Below are experts of layer 5 (counted from 0) of a mixture-of-experts language model. Rows are named router (the router's row for the expert), gate (a neuron's input weights, with its number), up (a neuron's input weights, with its number), down (a neuron's output weights, with its number) and show model dimensions 0-159. Each number is 500 + 25 x the weight over its row's rms, rounded and kept within 0 to 999. Numbers have three digits each.
After each expert's rows: "comes after" lists some tokens at least twice as common just before its tokens as in all text; "comes before" lists some tokens at least twice as common just after its tokens as in all text. This comes from a sample of Wikipedia text that the model never trained on. Tokens count by the router's weight.

# expert 3
router:510506517484498496518462473529506519477485495462477531475486526464497497471497452513480491472498557494499513509467508522461508513539565482524469507512532541492469482481475487517511516535494520540481492544500510542452496489489476481491482512495508495535447518504488479444524479550488489533520529483540461522525472477501514490503461478515539483484468478459477464517496481584541502486476494493499511514441509511492488490474463469482488500477495493518510483514494471476495499532514480
gate6:553509479511456510494495487527545468515506508507501490528523500471502452483520527483495525502509496517486457544514450503493511496510527519492498517521470534497490489509504535497495508497469531522500473515489532503449512493523427504542506518475509486508520483484511522477485490441476505452529505499509524544488489498436493520486454525528485518482480480451515458489502495463510551494516499509504472544432535480519496545502501509481462512520467532471502495519481494527516547500514462
up6:460532480534467546489495440487489456500508482507525540511573538490468492522460473501479489534501535521500490524504519526516473516494515480520484494475483509535514536536488490491537495492462523546494488502519502455489487490492484517535469503490505515498496479472507479517540454486482498502543443529504509467486464482462520511541474471501484510500498495469519478481515506517489478451493506501472452471522475503501487497500526464442519522450507471481492508533534513440490521507502485
down6:506515484448538522509498487432486508517493487515524492494490515475506516510478472524483496536502470513526488526469500527503467482438466510523502505527517507487466528535517461494426457478485471486482532499512479521477514474499448453474541528500528521463502533496510486460558465489512518503484498481475478464514470493522525515466503481495503488525499481535475524509440498495484483503498531466471493498497469510464535540473478520484487501483464487549495492496508526513509475540532519
gate7:557491550481503496462500539495477507496525504513508501510495503476500539492556473488443463560504457494536471488558503490500496491482534480486512467495481476549505482477479496524540507519485531483451536480472525492477468497510532529524488519491491491480510522503512525465503481494472498508500517483489490470529495490516445497512482457527467508503478512498515472512531476497542478489485479487544522465481501511527510544449527492498507479473491456526456511482471535523478543464512527
up7:519468485498484489481505460465502515483471512470481469442507490485500463492478525427541533478476520493482476492523546529515477498503523502507523511497533511509511454542502530514493492469517518524541492516494525480510505509481497477446546546539475498528480491518509471489512495525505524479516510515499478518498496506508489483520490506470519497438545503518560535506493514490459514540560484511466468479505551473483486467504472471493533480460518485481483456498476491508496514447523495
down7:482489530505503511491510533506479494485515495480507541500513518476490490482551499521490471502488512486502468490503526499532485435525497539468509508478479478496493540493525462503562506490521492501476497470461544463472454534508531471538451523511490506479517509525527538498516491483517514519468532490498511445487490512477523559518499512521521527466478535510506503505520484547481458451495494459489499459479451537471509496462489496533505471500533507511523512526479482439522499457538482
gate8:487525502506535489496492473469502493509525485490506557454489492490487535497443499486517483488537521523480479529517465506465515517485513504559484542482533463513478477510485510495477507517518510486498485539507515524473497484446496508471528488457510522528525511524464495439501512489576523481503503513543461508496502543503498482476474502540543487488485507485536523484486506554563493511460488509522537525545496478507454496472474502465494526487520451492524495477524480480495481521509516
up8:537486481488498480484532489485527516488470539505494498544554508512486461455557502521467477470470501492475495465488538537538482497437456506465523456519476515511485514487502477463491532505499500493482507476517510449543501479505473501509490487482533432485489505486539444555500499498454521493511525507475510526495500466494495487493523519473484510490524485479484468506523513502450508506542477503490481481482511470505520484523480472505493468533493549492476526530504473536528525475463501
down8:494496498511490469513515473502506519517487468538498539501501487488456501507441491467480471478495497519497502527505524503456550520527519543587467496457531494486501460512517518498521458502462489520514527530514480557464501490488498518493515506473461470503524526500439531522502485493549518548494507518518504515487494515498523512472496525514501499486519458489494538491494482516516535480439479494515530545510514447527467473495474486471478535517526461490524520497522527523520468513491502
gate9:513507525500504534549507521512478486496534502501496501509478517480472509472530543482493465507502467516550457490536517512531494541496552492555506442486471521513503466459452490468518466506456480531507499525508500509488504516477504505489506471485540467508489491519497513513482474479454516512495482535476534489504513531505507495520451506541534457544518492530486443525524528484489506484445499476480487462478456484530485502483471522485501524485476505536512506504533517452465487524461491
up9:472511453488475483497480512490531527493484473535489518510476461507547530532486463494486546550537528543511522499467448497485502485492490524487487552516511505501518485529503513486445563506506529476499468492515497484490493500509522489455491532512480473476514528518481500498478490468515495459544527464551488498457524469478498523458510488495469545484481533484554464477467504492489527512532504518519496484509517557537515509478515536492503510525539491491536500521476484538519492509482481
down9:512479532494531494543541476503501504520489514532516499497469566515453518496496547519573482475456497506504461488531527508519532505483507467563550480505487471515479493485487497515538480523498509481482482548481481512470514547495479443559509492505556508509487486499500538482541494494516525503491491522439485491491488499525509473511488474491524491476519470499509510483498460473513495523522497487497492499473501479502503525548504472472497528447514477514453512531521531488466525513499513
comes after: ".", ", ", "==", "===", "s", "However"
comes before: "The ", "In ", "He ", "the ", "he ", "It "

# expert 37
router:487507482529461450557463478497518526495468511478467476468472521511534514487520486530488513486531513511503505495513533497451461503506515476514476502500505523497489538469516530486523518524461510527518445505473501535458519486504481505495481507485490513514469564509498496477473445531492505492505496491532488540529498492489478471508471483493514530504469424549507498488467505506550535542512485485512558542517479474510474530461479453505490526496517512506523456525476466502519508500510504
gate0:562519494514505468484499470500471443501509495498489502517479517547537493499497511447460483508515489470524472553525552483495475515503526495464443512479542486518507542515534551502527511491500496500500507508504516495500455497484518483510502489503512474507502465491497510500465488525481540507502530488488471495553544528464527516488505528542524558515509468508488520525524494467504488511507467534500488496505507533525567480515523466464488479498544520442481532499520474531516475513492526
up0:494515483521524490502514460519502502520476463526508544472490580547462494487461479504490476522494495467547488526522516490498488458463489473538478512499497456515525519517521508472484486492472456492492485486493512498534523486481493480499514455463482519508498524520488465490458534473464510481516514514518483490531525498422471527463476492497514535491485483489492498513482484493524484527504477520489518503501515526503499495515566501537502515522533551467478504519476493446509497475452437
down0:504500492563467552516492487483524537494529488512530504528567499519494507452548540464529514486506527478469529503527516533477496512484482528493506502472478503498533495516519466493482466542482498545497508527517516495501531488498528477520518492505481501491488503464499493443479542489468483500499493533507537437546500533491508526486509487544447559526479519508532417489526489484501504501513485463493529516514488511535516489487510477486510527489542509507515500481470486517501518518467515
gate1:455500460490506501497495452564487495497507520475553516463528490503551489478505519515511506475498488472505506498479475531492496495470482491499509497495518476487488514455461524475518493510517531514509436495481506472514485509469477544546477518491503521534491499510495488461553517473506532462492516481476450525493538472508485530523504504465508488552542504514505513444439451505523524497518532538490465499481474513502464499483521505460525538493510509512460506482493451515513517536517475
up1:451453503491455516464475505499536476480490493503535528508554496506520504501505514524479489496478492524482540476536506508500502505473526486496498516510466508481487491476502479485506491522521526532502460491536479500504493471467483483563494501494533554543466510525524515461522472519529544512488522510514518551511566478517460509525539520512502497488517484541491466480501475500480513511506509487507525509485477482528511545550511488438535545489504534513462506509549524464538497542491502
down1:525486518477515469494515478503489500453496496512505503488463519483446484488469494458489516562483474510493468485535512465485470471514461481480526478525520484462459530489557511473485513503478517496471500506502457463548487498507474490517469479509510530513477483447483472543519458530554520516507501507505470533488462485477479488478499517511503493492533486506434528537504508474478457471467476494493551441474467482485521470488502497483478487515516503515464497474493513458465495485515507
gate2:480512495544501515524507473508497528513493446479515482560472512465462493504527521524526466487510516524487498486531519499507514508459546521491492494521505505535449480480498527480509487479490483521529482427477524471517533506444485518498500479525509492479532469492515501458476489486520458443462523487481439483471476475459492500519490512539515506526484461487497535472483496510505497516515507502497498493520474535462435483468473517525494503540466530516450515499482487521524530480500516
up2:526521509492470490457505510500492514516485481449486515515496509497448498527483504503478526467525518527476476467475482465484568530484495473481467470563484506507509498495490543500509497554511433524543489475485489518559513521485511501508486502472507478482503452475530492494446467482492468482467530550500491474528499502460481485484463520507513510511483469529508502479471471526519488503514517471492555527529451515501483523476463503501478509520505542497485521510443496505488473519522483
down2:502531526537503494514489505530501477496462521479508476494492492491506478483438510486461490485530504543494488464525532476435461527524498475523443550480527491486484499494456487488480466523460485507528514478504492526529472514524513488510549489516472529485488475503517494547479565523512539522539507525499522514471530517501469498483536484493489476527517470512521492498530473488477513534536527537540500458503511500463485507527511489500502440544504532541510507490466492495466513487535509
gate3:478506475508484474466485511474516484548505481492491516502550558465523480484485460442490529504480490463478494517505503515469489491539521524499519536477493475504502464473495524466483506513522527512494481535525563521487482468465485535490516471519482471505485541495522508483500520493517501512503496475541523544526524497530440463447514537531474522512520488504504520522509499506508513493490465504529535505506502481515525510455508469462467524480589518491529514511497539491545483515503505
up3:510531528486493484526531490521463463509478506491473488525487528520528506463549498533529488479533499519541491531532491489482501548457519504531486556490506468498548499481499516481537524461504520479505528525493526480557494462513484475487515498505485499514492473520483506507473505471531513519509500462520458495515514525460505552469508531432525518514533448526516497516527498521517512491565474551515514532513527524491517520508495495488534494505497483504536497499495555492519505455489464
down3:471475488498554467486484507480501496487511474508500503541494511483478491474504489489514482536508502490542502584523459453474479491516539502495487526505493527468537520556511507510520553563488482481483510501504503462515550525512479544486513515492503506527509546500458527479517514473494504564485483493483505504519502536469451494502499517516508479490517490463517568548494507503547518495487510519497503511495509519537503496508497494487468491505482506484466549456550527483462491506505534
comes after: "201", "200", "202", "199", "198", "197"
comes before: ", ", "–", ". ", ")", ") ", "\n"

# expert 35
router:474508478505504478499490516527486565508479513539483514500491473483535505486507487493497508471555510475502527496480531455462501497547495484544477519547505500516497507489473497514541515499491523552510472508504533515496510493484537502449515485483517544532474538478505495474522482551476502467491526503586510521552498512517485503510447468508519525511499456492505513487487494486502522522491527478522533500473476473491490506500455474493487538496478504489506441514507474528532526535439468
gate0:508494502500508535473478462471520497509469454477461509523474536500478516495507524513545493545511546465537504524470491479494523509527536465514509461485474556487500506549506464474486496493520480494487465517502465494516537545458463464486458473488506495491493511488453529480536496486500472460532473510510512482534512453514456474481494482514468535528470480503448526484462529490501525544494492499509466494461503494498509468485481494502472496519491500509456476485522499519492549527515539
up0:511435480523534494475462488524492490482491494483466548499457520508458499547496475532530485533471465490496468478490496520504547507524524521489532486524529533506475529548481494512510522519507488503486502512531505432551522505477486471448498513466496487486475522474492520497471494486487474472542504494529478460526513478474492509455516508516480473528468508455481517523503514503530461506451489477481442497507506534529467536506482506480500473518484521528465480488524472505505550492499493
down0:464518537515444483506487486451473518497520532527520520472501473538524507476514486529518492504526456538513464466494532513523464504466478521520510477493500508474490469526488479450499466473512503540496511474497486495484488478513443507479489499470468521492487467509501513490472516516535495472453474478529455491491522530509481471487461495486490451473501544494473483449553466511451491509525551471503540498494497503453486521458510536512509493468504556499479488495526483497514498516478505
gate1:482469508524536502437540504491449521522523486483520537509456482511505537463481496487465472490472493469472503501453517478494456485529497459539516514539495507494494486497533507518500465478497493497480485472455481511522450468491491465454527515476487468537485468512511499494546501517501486484539486484480493483469490475556485483509537534479509517472453512472515495472505512505474532460516484485537523503509478466465460507494486515510497486457515504487495486497535501526500462429504480
up1:486488517493532470461476526447501555517523500462498591517466533516504502473492518506494508480480509466489558486489545539485485491522533469496526527503454465473514500487512582509507461503485512482492522458480499500516495499534510499480517508504510488517487507504503528495563519491489517464510493482500499462483509465490499521501530479518542517461495506527519511488529523490512522480527487500524470497521502437535488518545477532481514487466511550513489500498507478514487514453503479
down1:508499504491437477505516468505505502518499556503491500529518490504461564500513505502499482487516480529491453510531518528474488509487480528482496499488517506499503472523511482477539538496477529490493495549498469525488464500502487548514498487437506471507472533533494508479483475488471448496494506489479476496468533551543469536478462468476473532488427500500495455504457507486498526561464520472488462465508517478529494490505510502518544499482477508468519479510506479467528489537513510
gate2:501468494469496529543486511541463516499437518488473535496502487491512547505504492512488523477524522537470518506527487482454495503518450476491459464507490528509491487543504479493533493489480500518479445488542525486479517548447484524444491505533503485486497510512482482500496531534540537510518539534484533480504496525511512481492490501526534484533479443470502473499498478474482488493510478483462503492508489533539519516476478490432531511460475531444500531498511493501504487525522476
up2:492433517496531484532534522517493515517470526487467487507504476510527481485543480514487536506481527515451510508526524504468548480525464457480478487505499492500507525494486470495519534483517512523472459485536509521550453472483502479480474466512493515481462518483459504542532549475549532465540503484502472517521523494510522517481513469497451472460500467527516478532524488489493506471497519537516504457450537473515524506460489452502489517499518506475525534500486496504491495529530488
down2:489519473515522495452508499483537452496520469494469473517453470449478477510495485501459504487509471492525487459510467476487524487526500492492494487558486473526482500454522508489493434545489518487483511532521511478546499542495503518450508491478496508480464497504536527499484517535518543490511532487524548526516521489488495475504500451484533540467447485534475531479485529501520534512489526478471462529456514515523506527519452499529513519498516462515510492490532516495536495484494519
gate3:484479500492509480540486497499508494507494488480531498491496481450522468526480492515512466475551533512462515543519498515527507504547502525550446485459480475503488484466483480522486559492518500534524500523470510534497486526468485459451470515477498482544489497499520517471490501504485472511524497545520525494513493485510557489478501525472515461480506481533503502554484520467472471513493517465499476470478470511527537490496487503496506472530486461524512504479504467566478509486566538
up3:522507535502499473522468477495514523521508503474494462506478500523496475485482455547489505490567504490470468475529496483468495475507479507537464439461466525480496480532502498547537510527487466470473503487530522516512510501504498491481535481504507498504505498481513508499466505498524545556489537458502514467552482460502498527488478534490481490523492520490452501520521490515443526496537545511507455522493486508436551529496497496512501483477531466534526515523486457512531500477510500
down3:472520476480495451507506532533525495478473499472515477497502533523487502456480500551496462464490500561501458510485488453503530493516495480449511501542482504553477506456518486492483491502500543536514507490509501499487485471555527494533526441517491470521521453534531524528489484506514528456497477477540493466551512451548464530490478526462533515528530514490481482503498480486507488500487491487518486489471502492501509522537493508474494502466461501497535472460483498475502498510533480
comes after: "| ", ",", "; ", ".", "(", ": "
comes before: ".", ",", "–", "; ", "% ", "°"

# expert 4
router:489462509519485452505474507504489558491489455492470504500525516507512491468506459494491487464511511524486512520470520496466492497514500494481504489486510506535469514493515505529553545504475519563488501496442497555509490477469480477497499541526483508495489521509490467467495475532466510524525490497545499524495449532486463448510437490515499513517510446535478485486468487519528482521452496486496506524500503542481486449510495476512429521498432495469501501498506493500508522503487477
gate10:488493542474479467497499532489469491454505488498492514521478483498468494483525486554497492524540464500517473504517490466464481471513467472495558489499500516513452451512486525502496525475460486494476487500467470498473497502486501483495475516507548501482485502522531492513472516489454482472518509498462526522505516520515526483469510495490520548508542494528498518463480537509509495533498449529548528532499528461512511530462491482498510535581467465504533460476505519487525504516561501
up10:474492542479503508505493505501447486500467455477472501515486471495490515480502505504475487519543447494537471525508535506483482513498492489472574500492518521488497501519547528527509530486488518488498499505471449490527510467513475516482509477516534494473453467544533529497459520494436454479513497492465513531495488482510515497465485487490508502537540500500464479494498513505487478553461462498546521511505474493494514512488479486496507586539482450477497480486464499500503483484540484
down10:526524494508479517475422476511534520508525503527522473520495519510477502480491475549480456475438461513516482482502475536509493469488489494544533474497494490492503491487504484474515500520498515486462498525440503466485510504527508485508514539486524498471551468482511491470516528494529521530505503528509493487504505521527471479486461502591483512513517562480554510471459530465494512504455486550500463480491486498464512502507486521474492453497512477466483481498497471510507514495489489
gate11:518461520493506475517510466514511516493532508508485472547512524495469523486523498482481485479535483487499513495532490545501469499512510554466508473536544473490504519481501441526518558546513470540496477492513485496518487501496546479506481435495475515525501541450478466504547515514502504522472525453497488513504483557540499467514489496504524513502472516522481516505492494492516497470483522498534528520502483532472557485525512485547451501505510499469525494539483520455511479455496532
up11:504457503472507461528495489515535535487528510507480500517539520507476525505509486489498502512494472511498518482530481536492453509495498544461510466519521430504520509493463449546459530537482462550496493502489485492490508513467509495490497446500485519517520539455466447480566513526482512548499498503513488515521505515524512486503491481518505483507478506478481538509485487484517511515474521504520498536525486510505559481517506471543443520483521496480533493523489521447469473473486547
down11:501538528497478481440536509497466461495487476454488499516491523488505526477462503503544514531510490530485520529514536500488492514500459529524475486479513531475472528533524485474498450527525478520516528473510492496498459525507495570506478485495469481463513483528520519512502508470526526519496469500526508506433506509496449513496532476483478482504489542527545496509488528477506507472506517460539458509487514513481558505489441516511510485455522508460471468501497514470501484452497492
gate12:504513542556451531445446528528484519474484471558501511506475503472522490500496465511445500519511484532503503473497508505492500534493495493535559486502495508479510498530522526489472512455517475500534529524494451497480513509488530529486496450505489513533497526522496466479507484540510481491488499471516529485492518483484503493512456518516511487479511466489501486478497495506477509504527451536495507465479497547469496517472488544494491476500474562484445468485536510464458513465545502
up12:525483506502479487472473501475510478444478513534525437481489536486495484505513483484440472489503518509503504511506496489520493493512515507495528507528523509453513508483547561483527505453502499502505535512505430542506480521506522504494466467545538478498484495478493540514503451501518504501507491504489522506481489476510505459484454538522505495473467465476486471475506536557495530483523502495461462544468471472510531513502518535526513467513476530504475459484539540512529530513508486
down12:501465493482519526530522515479523531513529488512493515453481444490489481500540523528524535515487496491498513470503513555488533486504514462474484482468491502447482489505519465463503459491488523496489509524497502517473484516517506429502533508460489469510522475548500463486504504520494506514467507529487494500482510579521502492477533493517505445483527534532484525546530523491494507532496480536471504522487528501482552493502514478498534531494532460508479554491481510520560504534495485
gate13:481462431523498523548455517475496501488489538507527489463502517487529478469466463525515525482511555468458497517505522525505510497504509501438502548495472507478467497513470513512491535526525514528491533507479513488482513488506518540473481532522505468478520526518506475500485538532507504525512498531464492532505473493498519532484520464495470506501514543494532478463499500469522526468507458478512513507519534516541470487548509447511506475492448502506510475538449530518502543495500483
up13:465475495488533491553523477447534528508507535491517453501485522477533503490478526486463468468519505502506497486495529539505490538516551512477516487524535499504508457504510495519465511500520552473493505487485495500487478484467556516498517538544484468457518487473467473491466512532507515523495461487498528495547565499471523480472495468483449504534525510489502493497532497486490514502529478508506492516525525542550529489513449508509506514481441502502538487481468503472490517460510514
down13:531448498486515491529491503526479451495497480474503501506472507530545460485430524535486491471502504491469525504514496485512542507539524497526502504509518494470486493483535544548490517478520483504520525533497542462504474475493532526521489540505511478508492497494462586522504504524501463557513519478507506478513495480516507509509495502492464545518518493513510488449496434462455521490489465498507510528511530491488535487523519534506496460525471517485480479477465554508487486496515482
comes after: "|", ".", ")", "==", "===", "="
comes before: "- ", "| ", "==", "The ", "= ", "==="

# expert 29
router:478493494501533459511460487523500520511510522462472518451494531494561519497503483544516508474503503527500535453475523480481503509494529482506454500475506523523481460456495500495528508501498505559523499490466527515475533484455505493476523522515510520482472538522499487506508467517481502480503512485515515529546511500523467502535447509494481511490464441518462500520514413483500515482501483512501509491466534514525515475475469456505500518479488499496508481505473422523472531519526486
gate6:523489478480482485525500490503493464465523482538509533470500544476532480449468516486550489485540535505507483455489505530523518508518471534483482502426480503495485503479516509509498491450442466457484490511480470471458530523500509483540506538499489506493526530479500503537512498507521498501535500490513514532521481474496515514515491501464511475503471509473470565479540524503471538513492531514521507501518514482540496523533464473491483553479504530482507468499468521496464513565492497
up6:536506511477469538529521508486521469494501500506507490486488534462513479561452502452502529519511507480504488488474493520476470479473496517478504465495473510468501520482475442506488495473492467511516481486468516474470555534509546500493506510514489491515488492478508484434475456488538538525525477461486513527491516498489501524521527506505473476513491505472477551484485505471446553490505490501486508506497505487538433505545505485520516494546554526450515506481506497550492495540501500
down6:491495477464529494451518508454475560504474539457500509508477477473538499494468488495465467523498503533463460549486459513497513472515520530496545478483485482516492484527474466520556520497464552511459515492506495508491449512467466479528465484517541498508513478504534490532509524465501505501484494482495561486508468501520476484517510521488521494503459484520482506529516453504498473499508520536498457518477495567508499523502486502515498507497503511514473508476499489473457506531540454
gate7:497508495511512489452496485564503511493536450528481495506517478511529543532501508508499514503513496489498506517492503497484560540502505481512494444512475468497532492497478508496496494495489482469513484494539505532511493486476528505514495472509543504465471506471512491504467423492542544494523506544537482556520488475468512453512536513516505504490504473527478533510523486460471541496500508465496492473491529541516448511477518477479509564481482477456458474494526493529488468516496458
up7:501509509476504484490483482501498505490501451486483518486527558494467486463512485509508487546460483492471491510479502451479523493479474521559486483486466498475448523546494525482468453496551524536457535481531532521531498495519517482491462506457525471521513508468491453458495470531525536477495523519492490523484536469523487508510507515504471530493523440510538516449492505531524482505510509470507520490547465507507488495484500527519487525464484507490482497488505518476463445472473493
down7:530500467545488497507523562527453522475486504473528497431485457496531518509488487476504485512521482496489488482487475519516435494532476506518531471525494466540466503505480470479526468504487511496487426506483523497522510486519526501480509524495479463496497531517481521534472485561545503500480515519491462511486504485466496476504497487472529503555522498524526531482487511512461455507512532544447517496431494526522510493496477513515491520476509502518496474530507522495478508492469470
gate8:487479481494468497469503485494506511531497511469534548464497489521495503473487492473481470506488512482463479444480520549500485524508486462515439493511489520486514509525509499505544537525481500478503511484521510433515516470506552497513558523493516453543498503527535513514472501539465492509493510501503530534492458491533483526527488471516551517486499490473477500548529461463513547519552517540518482497462530513519483491509466501502484502468551501524508520458504477498465483502523503
up8:533546492506510479531559538522470521470489502528494479506493508465493480531507508503502476515482503524544501545521453459521520507491506527471511515523502473498491505509469517514470474468516498531510477502484526537486535516540465508475470450478511521480502514473461501499539472507493499490489468466486495486502530491462523469456527545492501481510511517507476511497467512540449457498466509457446554520496471493500496496524540487522554526494489487484469490532509560521518529497494477
down8:512523484473503520446482498531450473515498501474491460500466530497456467513504518505508500519559509484500493491535514510493479486485451477522516478543502459442498509553477515482492466506525499515512516520585517520503494514492493461479454494517526504477522495462486483509500507508516466537501480496536484520486467524521519502528543445485508510515482498473471499490496506538507450490484497525487520484522507558497513485502536477495537499462526523496568486477503498478473489476485462
gate9:480460513523539494507452503478461481470496540485519533483502471523523514498500526496531511507570529514490476487511543513514495490529531497516514485503498467495509473526489534511474522524514502502493503508542504513518489532501498540473542519524464508543475463484505513475514514496509486494463503564498505479475457500481498478494499491517558513481493452495485580504473478533527522511495501519508459516470520475522531504474450545470473522512441508534491503521486515458494497535536508
up9:500545480493516514502480535470478499537509546456507520509510498515496519519522480500527507489525515471488461514527530462466501476490461528531498490487517497516480568536474481487530521469499539472505518459514536501513515486527468500496494497514491506491486478512506503509453487535496513469497504547530501442468490484483538540505512498490490515431510488501504477482451466528490477529477497503452513513492498478487562512495498539505498480435472489535480433489501472506521506477462478
down9:556529483489519463484561473491494482508486514500489550495484524476487509477478467468485487490543529539448442507496546493512490500526484502483485498506508517536502495500488483501482481495465494500497508450527512505485487454510466496476491494443508525477483468488496500540451502495503512525497522463451526535470509475461467494484501457505504546529515508503513470524471476516546464501470466512525487490481479475511509490525504473548522492520474436499489490498486493506544468489448489
comes after: "- ", "\n\n", " ", "==", "See ", "also"
comes before: "\n", ": ", "\n\n", "==", ", ", ". "

# expert 2
router:525498493505495509507479486539483549481494496489486510486546512498503506484533472499492490450485525485469503478467529443491465518494519488477494510506522529505486498500494496499567500514475495542492461524512519518488501509483492469455520535519522493517494561473499509502486488515493554501503445487506445536530529474481510477505439481505503506492455490508458492512488521503532480532459474494514587502489503486494481482486424459515502518466493497481537484497507487485462495522457512
gate0:503515517494522480455458466511529481532509550482492543499492467460491493501532496527498489489473504467501495498514545487490498485559470494501477485481487499499483493478486525520463460525502500493493477472485497544504494522484527450493478535514477512523504505476470535557499501528481502452532509545470515540535495509469521566533521529456492512501537514452515526494447496498514513479514503558509483480479511475460569523500483524514481512492498513507480476499539474471504517482524497
up0:499482517492513490530495485498473489450511433504511472514536509508507508479508527500508496525479526507511527468500498533470538528455522493465492499530506487500462517539516507540488525494503492534445532527512455494477471499547480537494504467467502523525530510490520472471503519521467504526455505496500507466478471509525530430471437434511509490482502485518490463485489473502505502482520512464521536520497512493546499464480473514498480503502507477507461508509439518537524459486517520
down0:536493483491497523521509475448534508517503512509497533539493502494465458529477435485469471471544517514479515524468482488474519503510487478472516534494505487493459521472508473520531496471487491456515508476553481500501537507435492468491473530545469511495475504510493483513507474501540506475455498496498448504493521488525517516471442547473486479488542515498535517522493488560494503494495458551472504504508473491481460490501476523513516467535490499534495472469526499505499532491525524
gate1:473499504470489472456505478494471489546498495494470487521529522515501456524513502445530516506514536539441500494511500535494508492535495536520529522500505465504479482507515460485476535502534472474508477523518504509536431504491519465503506511467522493498516505502526490510500507516536542520499475508539478512473473504555499496541498499518470500509474455486522468481480529481478477543538514502462507488491466478490524524499450499407475477506522505500541529500500512514535517520510460
up1:507500475480513518518500519543559535465466487466522509505483489457495543499512496551462479553534479466555499474461507480504500529471521477490460479501513545524496498488504515514516491511483553512482529523492501479504561503451479504498533465509491468499456488532480504506458463526453492489475473490480496497474545509490504501490486519493543515518475554473523502505478479491532491506504490510502463511476516529518468508507564486518540515495487514506518484485528467480455506485470493
down1:473492474478448457501505513508549494456521486480514482545507513499496522505462523528479524549558495477514501521495480552486482539520513475494533520495506479492499553534514497508534494519472485529494474492464520502552515514473482513486515495457496447501500517499455504498491460494512488500517511469476498472464536483486470495503525518493505515505515430472544545545478524539518479510485513510490514517498503501510526497525542537512494480512486462527556450488500486475487504518461471
gate2:500506508461464457482513502496540468541514492501479509513494485529543509533537503529477491472525459472482495482500486485525463464486497485510502502518533507497479481526498448515494505494484558551513537498487484548533534541530517506460481527490491464512516513525526490441527537508455501444479464468469487517533491467499490491503508486444508486515531505477493514533473506504522524510480493522477476494455463488449517480500491494535472536472510513503510518527509532476503475514549485
up2:496482489540520520523524492519476515483488500549542523502489516461454529491510517491504461462545512486494517506508514519487474490547498530501474511464472492535476492549544465516489458540500558514498479473498509499479483505502495512506491526421507551532507532502541541503510530479505537445506491545497515474502506493512518476525502513479493466490457433457511535465492472499492435519478505513508516512507496523497461504488491509497506497511538473505472488509523506479485481484468495
down2:491507525493485526506503508536499483536507520520496490536514503484519434536503501487515492500508496512510454485502532522477492502493517496502518519494461464482515529527537535550524496431508504512465496495493481485465488500538523502513463529498534520461504437477463489488480497520475503490508537502474545526482529461515503506462480472539520490520524404525512477499531499516506479499494503530517501492483505516512498515491523528484485486484527459507467482560481518447534481489511443
gate3:531415504564502532511496465469499478543506525499500504487524512533490519479516497496516461461480482493493533495510500506475534525509498503520501513511522500506524505496533503514521510491527465490526517487525545495521567493504507486500491461532490514503507514511501472488494540505508473485496478522504515513502464482513576479474516559475500481497516507496500491500442505500505502530497501458538486536495445509475500475498454509457482517537476467453478504544506507471523517565480534
up3:496525487460506448507526505489531530473502519502529495505474459487522479468486482474469472547490512495499443497441477490532465512494503498512508481483496524505437467496442511511489474467477530521517480514462471491476447519489520491520506505505495487506479504473515512524501467502511520514513517519497498506486526499501494482508448460520494502483454460502506494507542474490490492492464517525477503446530572490514500512492525513570518507464516531529507488462500540540456494461519487
down3:509460527523462496518511445469519502486496492511523522492531488576505500509486465500518509485480501485454541460529499508436540499526480509489517510442522472482526546502515540475481513478532488487489492474522466523472471496547535482528473504514523515486496444544502494451538515512485530483489529509512482513510497480495485510514499539516508523511509476502482509481487498505519512463488466438518477545510493504486472490527523474490501513539462506479445489508530484534505539534492510
comes after: " ", "0 ", ") ", "1 ", "2 ", "3 "
comes before: " ", "0 ", "1", "— ", "1 ", "2"